{"num_hidden_layers": 14, "hidden_size": 160, "n_experts": 128, "experts_per_token": 8, "d_expert": 32, "d_shared_expert": 0, "hidden_act": "swiglu", "moe_layers": [0, 1, 2, 3, 4, 5, 6, 7, 8, 9, 10, 11, 12, 13], "router_score": "softmax", "normalize_top_k": true, "routed_scale": 1.0, "balance_loss": 0.00359, "balance_bias": false, "router_z_loss": 0.001, "init_std_router": 0.0132, "lr_router": 0.000833, "num_attention_heads": 5, "num_key_value_heads": 5, "head_dim": 32, "vocab_size": 8192, "norm": "rmsnorm", "norm_place": "pre", "norm_eps": 1e-06, "positions": "rope", "rope_theta": 9460.0, "rope_fraction": 1.0, "qk_norm": false, "attn_scale": 0.177, "tie_word_embeddings": false, "parallel_block": false, "init": "uniform", "init_std_qkv": 0.0409, "init_std_o": 0.0508, "init_std_up": 0.0586, "init_std_down": 0.0586, "optimizer": "soap_variant", "learning_rate": 0.00795, "weight_decay": 0.0, "lr_head": 0.0139, "max_grad_norm": 0.5, "warmup_steps": 200, "schedule": "wsd", "decay_fraction": 1.0, "decay_shape": "linear", "final_lr_fraction": 0.0, "batch_tokens": 131072, "max_seq_len": 1024, "doc_mask": false, "train_tokens": 549700000, "max_steps": 4194, "dataset": "wikipedia_en"}
Below are experts of layer 4 (counted from 0) of a mixture-of-experts language model. Rows are named router (the router's row for the expert), gate (a neuron's input weights, with its number), up (a neuron's input weights, with its number) and show model dimensions 0-159. Each number is 50 + 12 x the weight over its row's rms, rounded and kept within 0 to 99.
After each expert's rows: "comes after" lists some tokens at least twice as common just before its tokens as in all text. This comes from a sample of Wikipedia text that the model never trained on. Tokens count by the router's weight.

# expert 29
router:56 64 49 50 57 57 49 53 49 24 52 39 38 35 37 61 64 61 70 49 58 50 38 35 57 59 34 54 48 59 55 40 53 69 60 52 82 64 35 38 52 55 62 72 64 52 34 55 54 56 51 39 60 56 82 50 72 55 43 56 61 46 63 47 65 39 35 41 61 84 48 56 54 55 33 51 53 49 55 60 51 48 59 68 42 75 40 48 63 48 50 31 49 49 37 51 66 52 53 38 68 40 45 54 41 37 37 48 49 57 44 45 48 44 40 41 45 66 51 55 12 55 70 42 30 48 51 20 46 38 29 44 46 58 62 39 50 51 46 55 58 30 16 47 39 67 62 61 35 43 40 53 32 44 44 47 67 40 49 59
gate0:22 58 64 61 55 48 60 17 50 27 20 27 47 42 64 39 54 46 67 41 48 40 56 56 58 48 42 54 27 46 58 32 31 50 48 68 39 55 53 61 42 44 37 29 49 58 38 44 45 54 42 42 61 42 55 53 68 46 50 46 42 58 58 45 62 38 35 37 60 36 44 51 48 25 50 44 68 66 30 52 53 59 60 46 43 42 53 49 52 48 44 54 51 68 46 58 20 51 49 44 76 53 39 33 72 42 27 49 45 40 45 63 30 48 67 37 41 71 50 61 54 54 42 51 34 63 66 18 52 72 59 48 41 43 52 51 48 49 26 46 50 62 41 35 45 47 53 70 49 56 48 65 67 35 50 51 52 63 67 60
up0:60 53 55 45 89 51 47 66 65 74 60 68 48 85 45 57 50 50 49 68 46 55 58 55 60 47 64 50 53 55 49 62 59 46 50 47 50 46 58 47 59 76 43 41 23 58 60 73 38 66 63 49 46 52 34 57 52 49 47 47 59 57 40 52 37 42 41 55 57 50 65 48 66 67 74 63 52 29 50 65 68 51 42 58 56 58 91 43 38 55 64 38 62 35 52 49 61 84 52 56 44 56 64 58 67 52 42 33 51 36 44 46 53 31 37 58 44 60 46 48 23 37 47 47 54 32 57 53 53 20 33 59 54 45 50 63 67 40 59 51 42 50 58 30 43 38 43 48 53 45 43 57 53 33 49 52 46 31 55 42
comes after: "\n", " |", ")", ".", "==", "==="

# expert 121
router:71 66 58 32 65 56 43 47 53 42 56 29 62 45 38 62 68 60 57 30 61 26 38 42 63 63 44 36 63 63 56 37 34 69 58 32 60 63 57 54 42 54 59 64 67 65 42 49 67 39 61 39 64 70 52 64 70 47 42 64 58 37 60 60 68 52 53 36 65 63 38 53 45 64 44 63 62 35 45 57 34 44 43 38 38 54 35 49 65 71 29 44 64 40 54 66 66 38 46 53 55 36 55 52 40 37 30 61 44 57 30 39 36 43 35 43 33 42 35 46 48 41 70 30 53 51 60 38 59 38 34 45 47 53 58 54 31 63 43 61 65 46 34 61 39 66 59 60 50 33 51 44 45 32 39 48 71 53 34 55
gate0:47 50 48 39 39 54 48 56 63 46 58 23 43 48 45 55 45 78 59 33 51 35 58 39 60 36 24 68 49 40 30 43 50 77 41 55 62 49 67 37 46 37 70 63 66 60 45 68 68 38 67 27 73 53 44 63 54 54 42 55 59 59 38 41 49 68 45 60 57 67 43 49 64 41 39 54 44 52 64 51 39 54 53 55 24 37 64 35 38 48 27 52 64 47 42 70 42 41 51 50 59 55 63 40 60 51 49 54 34 72 40 29 61 65 48 27 49 32 43 68 51 45 54 47 55 64 61 55 49 61 41 44 40 37 58 58 56 57 58 83 58 55 32 59 29 59 49 58 76 43 66 56 53 38 36 61 66 56 52 42
up0:35 44 46 40 44 58 50 54 41 56 58 54 47 62 35 42 53 49 51 61 38 50 53 41 60 53 49 33 36 42 57 44 48 50 34 49 50 51 71 23 61 32 85 47 54 52 43 70 40 45 33 36 46 36 58 52 58 40 44 49 25 75 52 51 39 25 54 75 34 68 57 29 63 58 52 57 50 45 36 58 50 59 59 29 38 55 63 54 38 65 38 50 28 45 65 45 52 47 38 45 64 56 47 50 60 38 59 24 53 74 50 49 42 45 43 59 52 60 61 33 66 62 46 25 49 62 34 48 39 56 44 45 43 29 62 53 41 45 41 62 37 29 38 55 58 47 23 68 44 39 47 66 68 62 36 52 44 22 54 31
comes after: " ", "–", " (", "/", "S", " Jr"

# expert 85
router:69 59 54 17 55 55 32 53 52 52 53 31 69 44 25 55 55 80 45 48 48 48 46 44 52 61 44 67 45 84 55 56 34 56 48 35 51 53 60 22 48 39 65 70 63 52 42 63 41 51 53 36 62 58 56 53 62 49 52 45 67 52 59 52 56 65 54 40 50 71 29 28 53 58 56 46 53 38 55 58 46 42 34 72 56 61 49 39 67 62 44 38 54 28 50 55 47 68 59 50 47 41 57 41 48 29 45 73 44 59 39 48 44 59 38 43 46 41 50 49 50 36 59 52 23 63 55 52 45 34 49 36 45 69 46 45 53 53 56 56 80 33 41 72 47 60 68 59 37 41 54 59 34 42 33 37 69 28 49 36
gate0:55 47 56 59 69 40 54 49 59 45 32 51 39 38 56 40 54 52 67 38 40 45 55 70 52 65 49 45 68 45 75 53 60 60 65 28 56 44 65 29 53 44 44 54 47 56 48 39 82 54 40 32 40 39 61 52 41 52 78 47 62 70 65 31 47 58 34 44 67 30 42 38 41 51 23 55 41 34 72 48 69 34 36 72 44 49 62 44 48 48 81 34 32 48 54 52 61 44 48 47 54 20 56 67 52 52 45 57 53 57 33 43 37 40 39 42 45 50 57 55 43 36 42 38 59 61 59 47 56 60 27 70 48 41 63 67 62 50 49 43 42 60 41 25 55 63 51 51 43 60 28 72 53 52 45 53 66 47 49 55
up0:44 48 46 51 44 35 55 35 66 47 62 34 51 24 70 51 59 49 52 59 58 63 35 62 35 55 36 39 48 55 36 63 53 41 59 16 49 45 45 50 44 59 38 56 56 64 54 39 37 62 53 51 45 24 69 43 40 56 53 50 55 35 42 70 53 52 36 54 54 44 33 73 51 50 68 56 61 42 40 37 36 76 56 47 41 77 72 56 60 60 40 47 52 45 32 57 34 65 59 49 48 41 38 48 65 72 34 38 54 59 60 38 50 60 44 45 59 50 28 42 47 56 61 59 54 17 46 53 67 66 57 57 63 45 60 45 48 79 64 49 64 41 55 75 52 53 64 39 56 70 36 71 60 31 63 39 61 42 40 49
comes after: "\n", "s", " Released", " Country", " Born", " Coordinates"

# expert 62
router:50 55 46 49 66 51 47 55 52 49 52 43 55 46 32 58 51 60 69 48 70 54 33 39 71 54 27 72 61 52 49 33 49 71 61 52 81 60 44 21 39 40 66 64 54 48 42 50 54 46 51 42 54 66 75 53 60 58 35 72 58 46 51 54 56 48 46 43 64 75 39 43 47 72 53 44 51 44 54 58 46 51 51 50 41 66 43 57 52 49 56 35 50 45 60 55 73 52 39 51 60 32 49 54 35 36 49 77 55 48 44 49 43 27 28 40 53 49 49 51 31 21 59 51 39 58 65 46 46 46 22 52 35 59 78 53 49 40 52 53 53 32 23 59 38 61 60 54 41 45 44 30 15 50 47 55 58 32 51 69
gate0:55 42 41 32 74 60 52 60 46 53 65 25 62 70 68 55 66 53 26 45 57 74 60 47 62 43 53 66 57 44 62 65 43 24 46 57 55 50 41 60 54 76 39 45 25 47 61 48 37 53 62 50 48 39 49 54 44 58 23 70 62 69 53 41 73 59 55 43 54 42 46 55 54 57 34 54 52 41 49 30 24 55 40 52 52 52 59 23 38 54 50 73 42 30 53 53 42 30 46 50 36 40 56 52 44 34 66 50 46 59 33 58 47 38 51 52 54 57 59 36 48 61 52 38 65 60 58 36 43 46 60 50 55 55 61 75 38 40 58 42 43 49 56 47 61 78 14 39 51 51 63 58 50 51 61 65 42 71 54 52
up0:58 47 64 71 47 31 62 55 53 57 51 74 40 26 42 49 46 39 65 40 30 28 42 36 48 41 58 52 60 35 47 48 57 52 65 46 49 47 28 57 51 47 57 54 46 60 41 35 70 44 58 39 48 44 57 45 61 32 45 22 35 52 40 53 31 35 43 49 31 57 46 66 56 58 58 41 64 52 55 63 64 56 63 56 41 25 52 55 38 50 70 22 58 81 54 55 56 53 46 62 58 55 47 47 68 58 35 37 56 52 53 50 46 64 41 71 32 58 52 59 41 41 38 46 51 45 33 63 53 54 57 50 53 80 39 25 71 68 38 66 34 53 36 54 49 42 73 35 38 57 27 41 41 49 47 49 60 21 40 43
comes after: "\n", ".", ")", " |", "==", " ="

# expert 77
router:52 58 54 37 53 46 38 48 67 47 52 35 68 47 36 49 56 61 53 34 59 38 49 43 49 57 46 52 65 63 48 45 05 56 73 45 56 61 42 46 42 61 75 89 60 55 43 63 45 51 66 42 60 61 68 50 61 59 44 68 79 52 60 48 45 50 48 52 51 73 11 49 51 46 50 57 54 27 55 58 41 50 39 70 47 61 43 46 67 56 42 18 54 29 47 49 57 52 47 34 48 53 50 37 57 29 51 76 57 54 41 43 45 53 50 46 47 55 52 64 55 42 78 44 45 55 71 47 51 37 53 35 33 52 38 50 43 56 27 69 56 46 36 59 51 52 58 45 53 50 55 66 41 54 49 37 54 28 39 52
gate0:42 44 54 38 64 55 52 66 73 50 46 40 53 73 57 27 50 38 51 58 56 44 64 49 56 65 58 30 58 44 66 45 56 52 63 38 65 62 57 30 47 40 32 31 28 52 26 52 55 70 49 63 33 43 69 52 51 27 26 49 57 50 41 24 39 40 54 39 52 53 41 26 40 62 50 55 59 36 57 46 45 46 34 41 49 53 27 50 49 64 73 65 36 28 64 37 40 36 40 57 49 48 62 40 54 46 55 28 38 44 42 48 37 55 61 51 41 28 39 52 50 29 32 69 16 44 53 77 67 40 59 42 43 65 57 47 55 38 61 54 55 48 64 67 55 54 41 44 39 47 48 54 63 53 34 51 42 52 44 56
up0:41 49 43 35 42 39 47 39 37 57 48 43 57 50 49 46 44 37 65 37 54 59 35 58 68 53 76 56 46 29 51 49 37 62 60 51 44 68 56 68 57 62 73 38 59 45 46 42 55 70 49 33 39 61 54 70 56 42 57 44 47 56 57 67 42 77 61 50 53 39 53 50 48 57 77 52 43 36 61 63 60 50 47 65 85 62 49 28 34 82 40 67 57 35 32 32 48 43 51 68 46 54 53 44 58 59 46 68 47 37 38 45 64 57 48 40 39 61 39 45 69 48 24 41 42 48 57 33 68 39 48 24 68 56 42 49 56 22 40 47 33 38 44 44 37 42 59 49 69 58 40 49 50 47 68 47 58 45 51 31
comes after: "\n", "|", " |", ":", ";", "N"

# expert 91
router:56 70 66 35 59 52 38 49 49 34 58 30 71 44 38 68 69 60 58 37 66 35 37 34 67 57 40 39 55 57 56 37 34 61 60 39 63 70 58 46 48 46 58 70 69 58 48 49 68 43 64 41 70 58 47 64 72 50 50 63 58 37 62 58 70 49 41 37 63 71 32 46 43 62 40 67 58 29 51 52 31 37 49 39 33 53 30 51 61 64 32 37 66 42 47 69 63 42 46 53 61 44 60 50 40 44 37 65 52 67 29 39 43 45 42 31 43 43 37 47 48 39 70 37 55 52 61 43 63 46 37 42 43 55 54 56 30 48 46 68 59 34 39 51 33 66 60 50 49 36 58 44 36 29 35 50 66 55 33 52
gate0:50 64 42 65 44 51 51 62 47 50 62 29 34 44 40 58 67 74 58 44 37 50 31 59 49 67 51 25 47 52 45 46 49 55 52 30 60 50 41 44 39 58 36 44 52 54 67 60 64 63 35 51 50 59 58 44 63 52 31 74 80 17 54 49 64 55 45 56 37 65 40 57 43 45 55 47 61 38 67 50 20 35 43 53 43 51 48 57 65 56 38 54 68 31 62 55 51 34 41 64 40 40 51 60 70 42 62 35 41 46 41 39 51 57 53 49 39 50 84 58 40 45 68 38 65 59 75 46 52 45 41 40 50 65 52 64 18 52 44 46 69 51 61 29 58 56 49 55 58 42 51 60 31 36 41 68 55 35 36 44
up0:46 44 56 57 34 51 44 37 67 48 88 54 55 61 50 67 62 34 65 47 40 32 51 47 23 72 52 46 38 51 65 56 47 45 64 71 59 49 46 40 51 49 42 71 55 50 45 51 55 55 63 62 44 41 35 34 47 43 64 45 53 34 37 47 52 52 23 33 61 53 70 39 63 63 55 59 30 47 41 43 59 46 70 38 34 57 45 38 63 37 67 71 53 41 63 44 53 42 18 63 51 32 54 66 28 42 69 37 39 29 59 51 44 71 64 35 47 49 59 43 45 52 70 32 50 44 59 56 63 44 53 48 43 44 48 50 64 20 53 52 57 68 56 74 49 51 51 43 58 34 62 63 57 53 63 59 45 32 51 48
comes after: " |", ".", "1", ";", "---|---|---|---|", "{\\"

# expert 0
router:58 67 60 35 62 52 36 40 46 37 57 33 59 41 37 67 65 70 63 27 64 37 42 41 70 54 47 36 61 61 70 40 31 68 60 40 59 63 49 51 51 47 60 62 68 60 41 55 66 42 63 35 63 63 56 65 61 47 40 67 60 36 60 63 63 49 41 38 64 68 38 47 40 61 41 60 63 36 41 57 35 46 37 38 33 55 30 50 63 66 37 43 71 38 51 72 65 49 51 59 62 37 65 46 40 33 33 67 51 65 32 40 40 40 40 39 36 43 38 41 52 38 69 33 64 65 60 43 58 43 37 41 48 48 49 56 33 47 58 66 60 37 34 58 37 62 59 48 48 40 54 34 40 28 33 52 62 50 36 52
gate0:10 54 64 47 75 43 49 54 52 52 47 47 41 67 38 50 57 56 40 42 50 75 25 57 66 57 67 44 69 57 30 64 35 66 28 30 71 65 44 54 57 61 34 39 60 49 49 56 58 48 43 33 79 40 44 52 45 62 39 56 34 58 57 48 49 56 58 57 65 73 44 71 58 67 37 54 34 47 49 50 62 51 24 59 53 32 44 51 37 55 46 32 44 40 44 67 45 70 64 48 27 42 52 39 40 46 22 46 22 47 25 40 50 41 63 47 48 41 53 50 42 53 49 45 60 56 41 53 72 42 47 48 46 53 57 55 50 33 59 54 42 38 57 60 46 61 53 45 34 41 55 76 40 41 46 52 64 58 44 48
up0:76 37 39 55 52 46 66 31 57 47 44 58 40 40 39 76 56 61 31 64 58 24 52 30 51 63 50 38 38 37 64 58 34 29 36 58 46 42 66 33 42 42 58 51 48 38 50 59 46 49 71 58 58 23 58 66 49 39 35 60 24 66 46 44 45 61 53 65 38 53 69 50 56 72 40 72 64 45 57 58 48 21 56 44 53 61 32 48 48 65 54 49 37 64 78 43 45 41 31 49 35 54 47 62 49 54 64 64 48 52 49 44 69 37 47 61 67 43 45 71 23 51 65 41 56 50 55 59 40 62 56 50 35 48 61 53 52 50 33 35 58 58 51 62 53 53 49 63 49 38 44 51 41 69 36 59 71 54 65 35
comes after: " |", ";", "6", "5", "7", " /"

# expert 101
router:55 58 62 32 62 52 46 47 61 41 62 33 52 49 38 62 74 54 59 44 56 39 41 32 67 54 39 52 51 64 59 42 32 65 64 27 55 65 45 48 44 52 59 59 62 65 49 65 55 40 59 37 68 53 57 69 61 28 36 61 59 36 57 53 69 54 48 33 60 66 33 55 35 57 37 53 63 36 42 48 45 33 56 40 36 62 31 48 67 71 29 41 72 36 58 73 58 41 40 59 61 32 53 60 43 36 36 68 47 72 31 41 41 37 48 42 38 57 26 36 56 36 68 41 40 51 66 34 60 51 31 55 42 65 60 45 37 60 44 63 55 48 44 49 39 56 62 59 38 29 61 37 35 29 39 53 62 50 42 48
gate0:56 61 62 51 72 78 28 67 28 50 55 56 46 57 39 56 66 64 45 40 48 44 53 50 51 52 44 46 45 34 64 37 33 37 30 50 37 42 66 38 70 42 59 37 55 36 44 41 54 54 76 35 42 71 35 52 66 37 46 52 47 48 52 32 36 40 34 31 27 65 51 39 45 58 41 46 65 59 47 63 49 52 43 52 32 68 37 49 52 69 42 48 80 67 19 50 42 49 54 62 48 56 18 63 47 62 33 72 52 50 67 30 47 35 43 30 50 62 54 52 53 60 58 46 41 42 64 40 66 51 62 54 51 57 60 55 39 45 35 54 52 40 55 50 40 54 69 31 59 51 48 39 39 40 48 41 33 47 68 48
up0:34 55 59 55 66 80 45 57 30 38 38 42 37 52 55 49 59 65 62 40 42 61 56 61 51 43 42 38 33 66 44 63 36 40 25 45 32 58 36 54 38 62 27 38 34 51 59 55 69 49 46 43 67 36 59 55 41 36 63 36 49 51 70 62 23 35 35 64 29 60 26 50 55 59 37 72 35 54 64 50 43 60 47 34 43 50 35 55 54 39 61 27 39 28 52 56 35 45 64 56 47 65 23 45 48 48 52 48 40 62 57 24 34 44 69 46 52 40 67 20 30 50 36 51 61 65 68 45 51 47 56 52 50 47 61 51 39 56 48 49 41 38 60 42 45 57 60 38 42 37 36 48 55 49 63 52 46 65 54 45
comes after: " |", ",", "-", ":", "|", " and"

# expert 39
router:53 56 63 48 67 47 42 57 47 45 65 49 44 54 35 79 68 53 55 45 63 48 50 35 75 57 50 62 48 50 34 36 40 64 50 45 54 55 29 51 45 63 66 52 67 63 47 65 52 38 73 39 58 52 72 61 55 55 43 50 65 42 60 41 66 54 32 49 60 68 36 50 53 48 56 60 62 33 26 42 52 41 52 53 32 65 37 38 54 69 36 38 55 39 44 59 60 65 52 48 39 45 50 52 59 45 22 54 45 60 44 54 36 45 63 41 23 85 35 31 46 42 85 34 46 36 55 42 53 25 38 47 42 50 56 71 49 50 51 56 44 53 43 83 39 51 51 63 33 36 52 40 36 29 47 60 53 50 47 49
gate0:69 59 52 46 50 42 41 42 36 51 41 61 66 60 44 54 11 60 48 36 35 37 45 53 74 44 64 61 54 37 70 48 55 66 36 50 54 51 63 54 37 48 58 29 54 55 48 44 70 45 41 46 26 58 68 63 42 38 66 62 45 66 52 37 52 53 64 51 51 64 54 35 60 61 32 57 54 43 73 52 42 52 48 39 64 29 34 70 27 72 57 53 53 57 52 35 50 40 40 41 38 49 61 49 35 38 43 57 41 71 38 73 50 39 54 41 57 46 73 68 37 60 42 56 59 55 37 47 63 60 49 46 33 56 44 45 49 47 56 43 44 13 55 52 35 39 59 46 32 48 61 36 29 57 64 50 71 62 45 31
up0:33 68 49 53 33 42 41 37 53 65 42 54 72 45 68 61 57 34 51 42 35 60 53 62 43 43 53 57 69 49 75 64 47 43 52 59 66 38 62 37 49 50 51 51 58 52 48 65 45 67 43 56 40 55 51 64 58 73 60 56 45 53 38 62 32 41 58 23 43 64 59 46 51 48 64 26 41 38 65 48 52 37 43 56 48 45 56 43 64 62 29 77 62 31 34 33 44 55 57 60 41 28 55 39 60 65 49 66 63 42 57 84 40 54 35 54 46 67 57 58 47 63 75 46 46 51 58 44 32 36 47 62 68 41 66 40 37 48 62 44 61 39 44 54 52 48 55 64 17 82 52 57 45 42 55 41 38 38 61 52
comes after: "-", " |", " (", " \"", ":", " of"

# expert 20
router:59 58 68 38 57 42 51 58 62 43 74 42 52 46 40 69 63 58 48 39 59 41 44 44 57 56 55 37 49 58 63 43 41 55 72 34 59 65 52 40 50 71 57 66 60 60 40 50 60 36 71 41 61 44 61 67 53 48 51 56 59 41 54 53 60 62 51 30 70 57 34 44 34 51 49 57 70 36 35 41 41 23 50 64 22 75 37 37 50 72 39 45 61 33 57 60 61 54 51 42 44 28 65 45 52 37 30 71 43 68 31 38 41 45 49 36 44 55 18 39 44 40 76 33 35 41 62 48 53 52 37 59 39 73 64 49 45 52 53 54 47 55 46 57 39 66 51 46 28 38 55 49 42 34 37 71 53 57 45 39
gate0:55 39 42 81 43 54 45 31 36 61 45 19 52 36 63 63 46 37 46 63 43 72 35 45 58 50 33 53 74 56 43 37 51 73 41 40 49 54 52 41 48 39 68 58 47 44 21 41 55 37 46 55 38 27 45 51 38 29 45 51 55 50 56 45 29 46 40 57 56 71 34 73 21 45 36 50 53 50 43 56 39 29 47 41 49 57 43 56 38 59 41 65 40 62 66 23 71 41 45 30 61 52 58 73 65 37 23 40 65 38 52 45 48 38 33 49 57 40 51 54 29 52 51 52 48 46 62 35 45 37 45 51 50 48 36 61 48 46 46 48 51 53 69 56 62 38 58 58 49 38 47 39 35 61 44 56 64 60 35 70
up0:64 48 48 52 70 35 61 50 40 33 40 32 53 47 38 52 53 43 50 61 32 60 49 64 38 47 54 48 34 58 59 48 66 51 62 48 61 50 41 67 44 55 54 50 54 27 60 46 43 46 33 36 67 22 49 47 40 35 39 24 54 43 40 46 42 53 39 87 55 69 32 49 31 49 51 53 66 51 48 52 53 38 44 42 46 59 38 41 41 45 43 65 34 43 68 39 20 63 26 44 46 57 68 68 38 31 41 52 55 58 53 36 60 38 53 46 59 32 64 42 61 56 64 58 44 50 60 47 38 32 41 16 41 62 41 57 66 50 46 44 50 44 64 62 63 48 41 51 45 70 24 46 21 42 50 61 48 62 37 66
comes after: ",", " of", ":", " and", " by", " in"

# expert 100
router:58 62 47 53 57 53 46 37 43 52 50 41 67 53 31 47 46 58 47 55 66 41 08 46 50 54 32 53 59 67 44 46 49 60 37 41 55 58 63 36 49 36 67 51 60 52 42 61 51 47 56 33 56 67 54 59 50 46 48 62 64 46 55 64 47 49 50 03 55 82 36 40 43 55 49 61 44 46 30 46 44 49 40 42 45 78 42 36 57 53 43 43 57 50 71 61 52 62 48 42 53 43 59 48 56 08 50 75 36 70 44 37 43 47 22 41 56 43 48 39 57 38 60 43 41 58 65 40 53 27 44 40 48 64 56 56 47 54 54 52 62 24 46 64 46 53 66 61 39 44 53 41 12 45 47 45 49 46 53 46
gate0:50 51 58 53 43 40 55 47 64 30 38 42 48 40 68 31 44 53 47 48 52 53 39 58 57 55 44 42 57 58 60 28 54 39 39 43 39 56 62 39 43 61 33 62 51 59 50 32 60 55 30 53 28 27 44 28 48 58 51 77 59 39 59 50 35 53 60 67 45 26 32 49 25 55 59 72 50 33 48 50 37 44 40 48 45 64 48 39 60 51 41 31 29 49 43 54 54 36 35 42 43 41 67 40 47 67 60 23 40 51 55 52 36 63 46 61 58 50 50 47 78 38 51 31 48 47 56 31 63 64 52 44 46 52 32 48 54 61 52 92 56 46 61 43 71 41 43 63 33 79 56 53 61 61 48 57 58 45 65 71
up0:46 50 29 57 56 66 54 56 47 65 43 72 34 51 56 59 44 43 55 41 59 34 60 43 42 44 50 42 41 41 56 56 38 82 44 48 67 53 55 56 46 42 65 54 53 33 39 52 66 44 65 36 51 61 68 64 41 45 51 30 59 51 52 44 52 36 29 36 60 65 59 59 56 24 39 49 52 77 19 41 45 47 66 50 56 65 29 55 53 54 46 76 60 65 70 45 47 58 58 53 68 62 40 61 50 50 50 59 65 35 45 50 75 39 55 38 39 58 55 37 33 49 46 48 53 56 52 43 57 45 49 41 58 52 86 32 57 58 64 23 40 57 35 43 19 40 52 41 50 58 49 37 51 50 39 52 48 74 38 24
comes after: "\n", ")", "\"", "%", "6", "4"

# expert 123
router:57 60 48 45 66 56 48 37 53 46 54 43 59 35 22 60 50 59 55 45 50 44 07 42 59 60 34 40 56 64 39 41 51 64 51 40 59 54 57 37 43 41 49 63 66 44 48 52 49 38 53 48 53 65 44 73 51 49 54 59 56 46 56 60 46 42 40 18 54 63 38 45 47 59 48 56 43 44 33 49 57 48 52 46 51 77 40 31 74 53 41 52 56 43 66 63 56 55 48 49 55 46 57 50 56 05 46 89 20 69 41 34 48 56 19 46 51 42 46 50 53 41 57 46 35 56 51 29 56 41 42 42 54 63 52 42 43 55 50 58 62 26 48 57 36 55 63 61 26 39 47 51 27 43 34 42 54 61 48 43
gate0:59 49 55 52 42 55 66 52 44 25 57 46 47 61 41 48 47 56 60 25 45 66 43 52 37 55 35 61 44 27 32 55 68 45 40 37 41 63 56 69 42 69 48 44 67 54 38 47 71 57 51 59 40 77 42 71 33 48 59 47 54 45 47 42 32 55 88 50 45 41 38 42 44 66 75 51 35 41 36 53 62 41 29 47 45 65 52 41 41 54 52 32 54 71 54 62 43 46 40 62 65 41 54 51 45 66 52 48 42 62 44 38 84 65 41 33 63 41 40 31 24 60 44 53 58 66 43 50 41 64 48 48 54 71 66 52 61 60 53 59 37 44 45 64 52 58 57 34 45 43 51 42 44 43 50 67 52 64 60 16
up0:53 69 33 50 41 60 66 56 42 38 57 43 53 61 28 41 46 49 56 31 56 52 54 55 43 51 30 74 24 31 40 46 57 45 49 45 51 56 45 75 46 62 69 47 54 48 49 51 64 53 49 65 55 74 42 61 34 62 51 54 43 46 45 48 38 71 88 78 60 38 53 50 44 63 65 46 42 48 35 64 63 57 27 59 43 54 47 46 29 35 48 45 51 59 50 60 46 40 44 69 51 40 59 41 52 53 46 27 43 68 56 44 77 43 55 32 55 43 45 22 21 57 53 63 51 56 61 64 34 47 50 44 53 49 47 67 63 69 48 67 44 48 63 50 49 64 46 42 34 31 44 46 30 59 46 61 70 56 57 24
comes after: "\n", ")", "4", "3", "6", "5"

# expert 64
router:56 69 67 33 64 45 36 42 46 35 59 32 64 38 41 64 66 62 58 36 59 33 42 34 61 52 50 43 56 60 63 43 28 68 47 37 65 61 49 52 44 49 63 59 64 62 51 53 66 41 60 37 62 59 48 65 64 47 39 64 56 35 59 64 68 41 45 30 67 64 32 44 38 65 47 52 69 41 50 52 40 43 45 34 39 62 26 40 71 71 30 40 73 40 52 69 66 34 49 49 50 28 65 51 40 35 35 60 54 61 33 42 39 48 47 34 46 44 41 44 53 29 74 38 58 71 65 38 60 51 40 41 45 53 54 54 38 53 52 62 55 42 33 54 30 61 68 47 52 31 58 50 39 35 36 49 57 50 36 60
gate0:79 49 50 53 60 55 57 37 48 36 53 32 62 37 41 57 40 36 34 49 34 26 40 50 58 66 60 59 80 49 50 62 41 48 55 61 52 42 53 61 57 39 40 33 51 63 65 18 47 43 55 58 60 69 58 40 37 67 35 43 74 53 58 52 53 66 39 62 56 63 17 48 19 61 44 61 63 52 39 36 29 43 40 43 36 52 33 56 45 66 54 50 47 42 42 54 72 64 43 57 31 55 37 40 45 69 62 47 48 59 32 41 58 39 54 44 60 49 49 57 55 49 25 46 29 32 50 61 62 68 56 48 42 69 70 57 40 60 50 47 55 51 49 73 37 50 57 55 41 56 63 65 36 44 34 44 48 45 52 36
up0:46 71 58 67 55 55 74 48 57 41 48 76 45 53 32 57 54 37 56 40 30 45 46 63 55 31 57 44 60 38 73 51 56 55 46 41 70 49 40 61 37 43 42 26 35 37 60 52 67 52 51 49 52 50 69 52 33 48 53 42 37 66 78 57 73 57 72 55 72 54 52 54 56 46 44 40 43 29 47 44 46 61 22 50 62 66 48 30 45 41 48 49 54 59 46 44 60 66 26 44 41 29 58 62 50 41 27 68 61 33 51 50 56 55 54 67 38 52 42 59 47 60 72 45 62 56 39 57 48 55 43 54 33 30 63 66 46 70 52 47 56 65 36 26 30 41 45 61 48 53 62 64 51 62 73 52 69 53 49 45
comes after: ".", " |", ":", "°", ";", " University"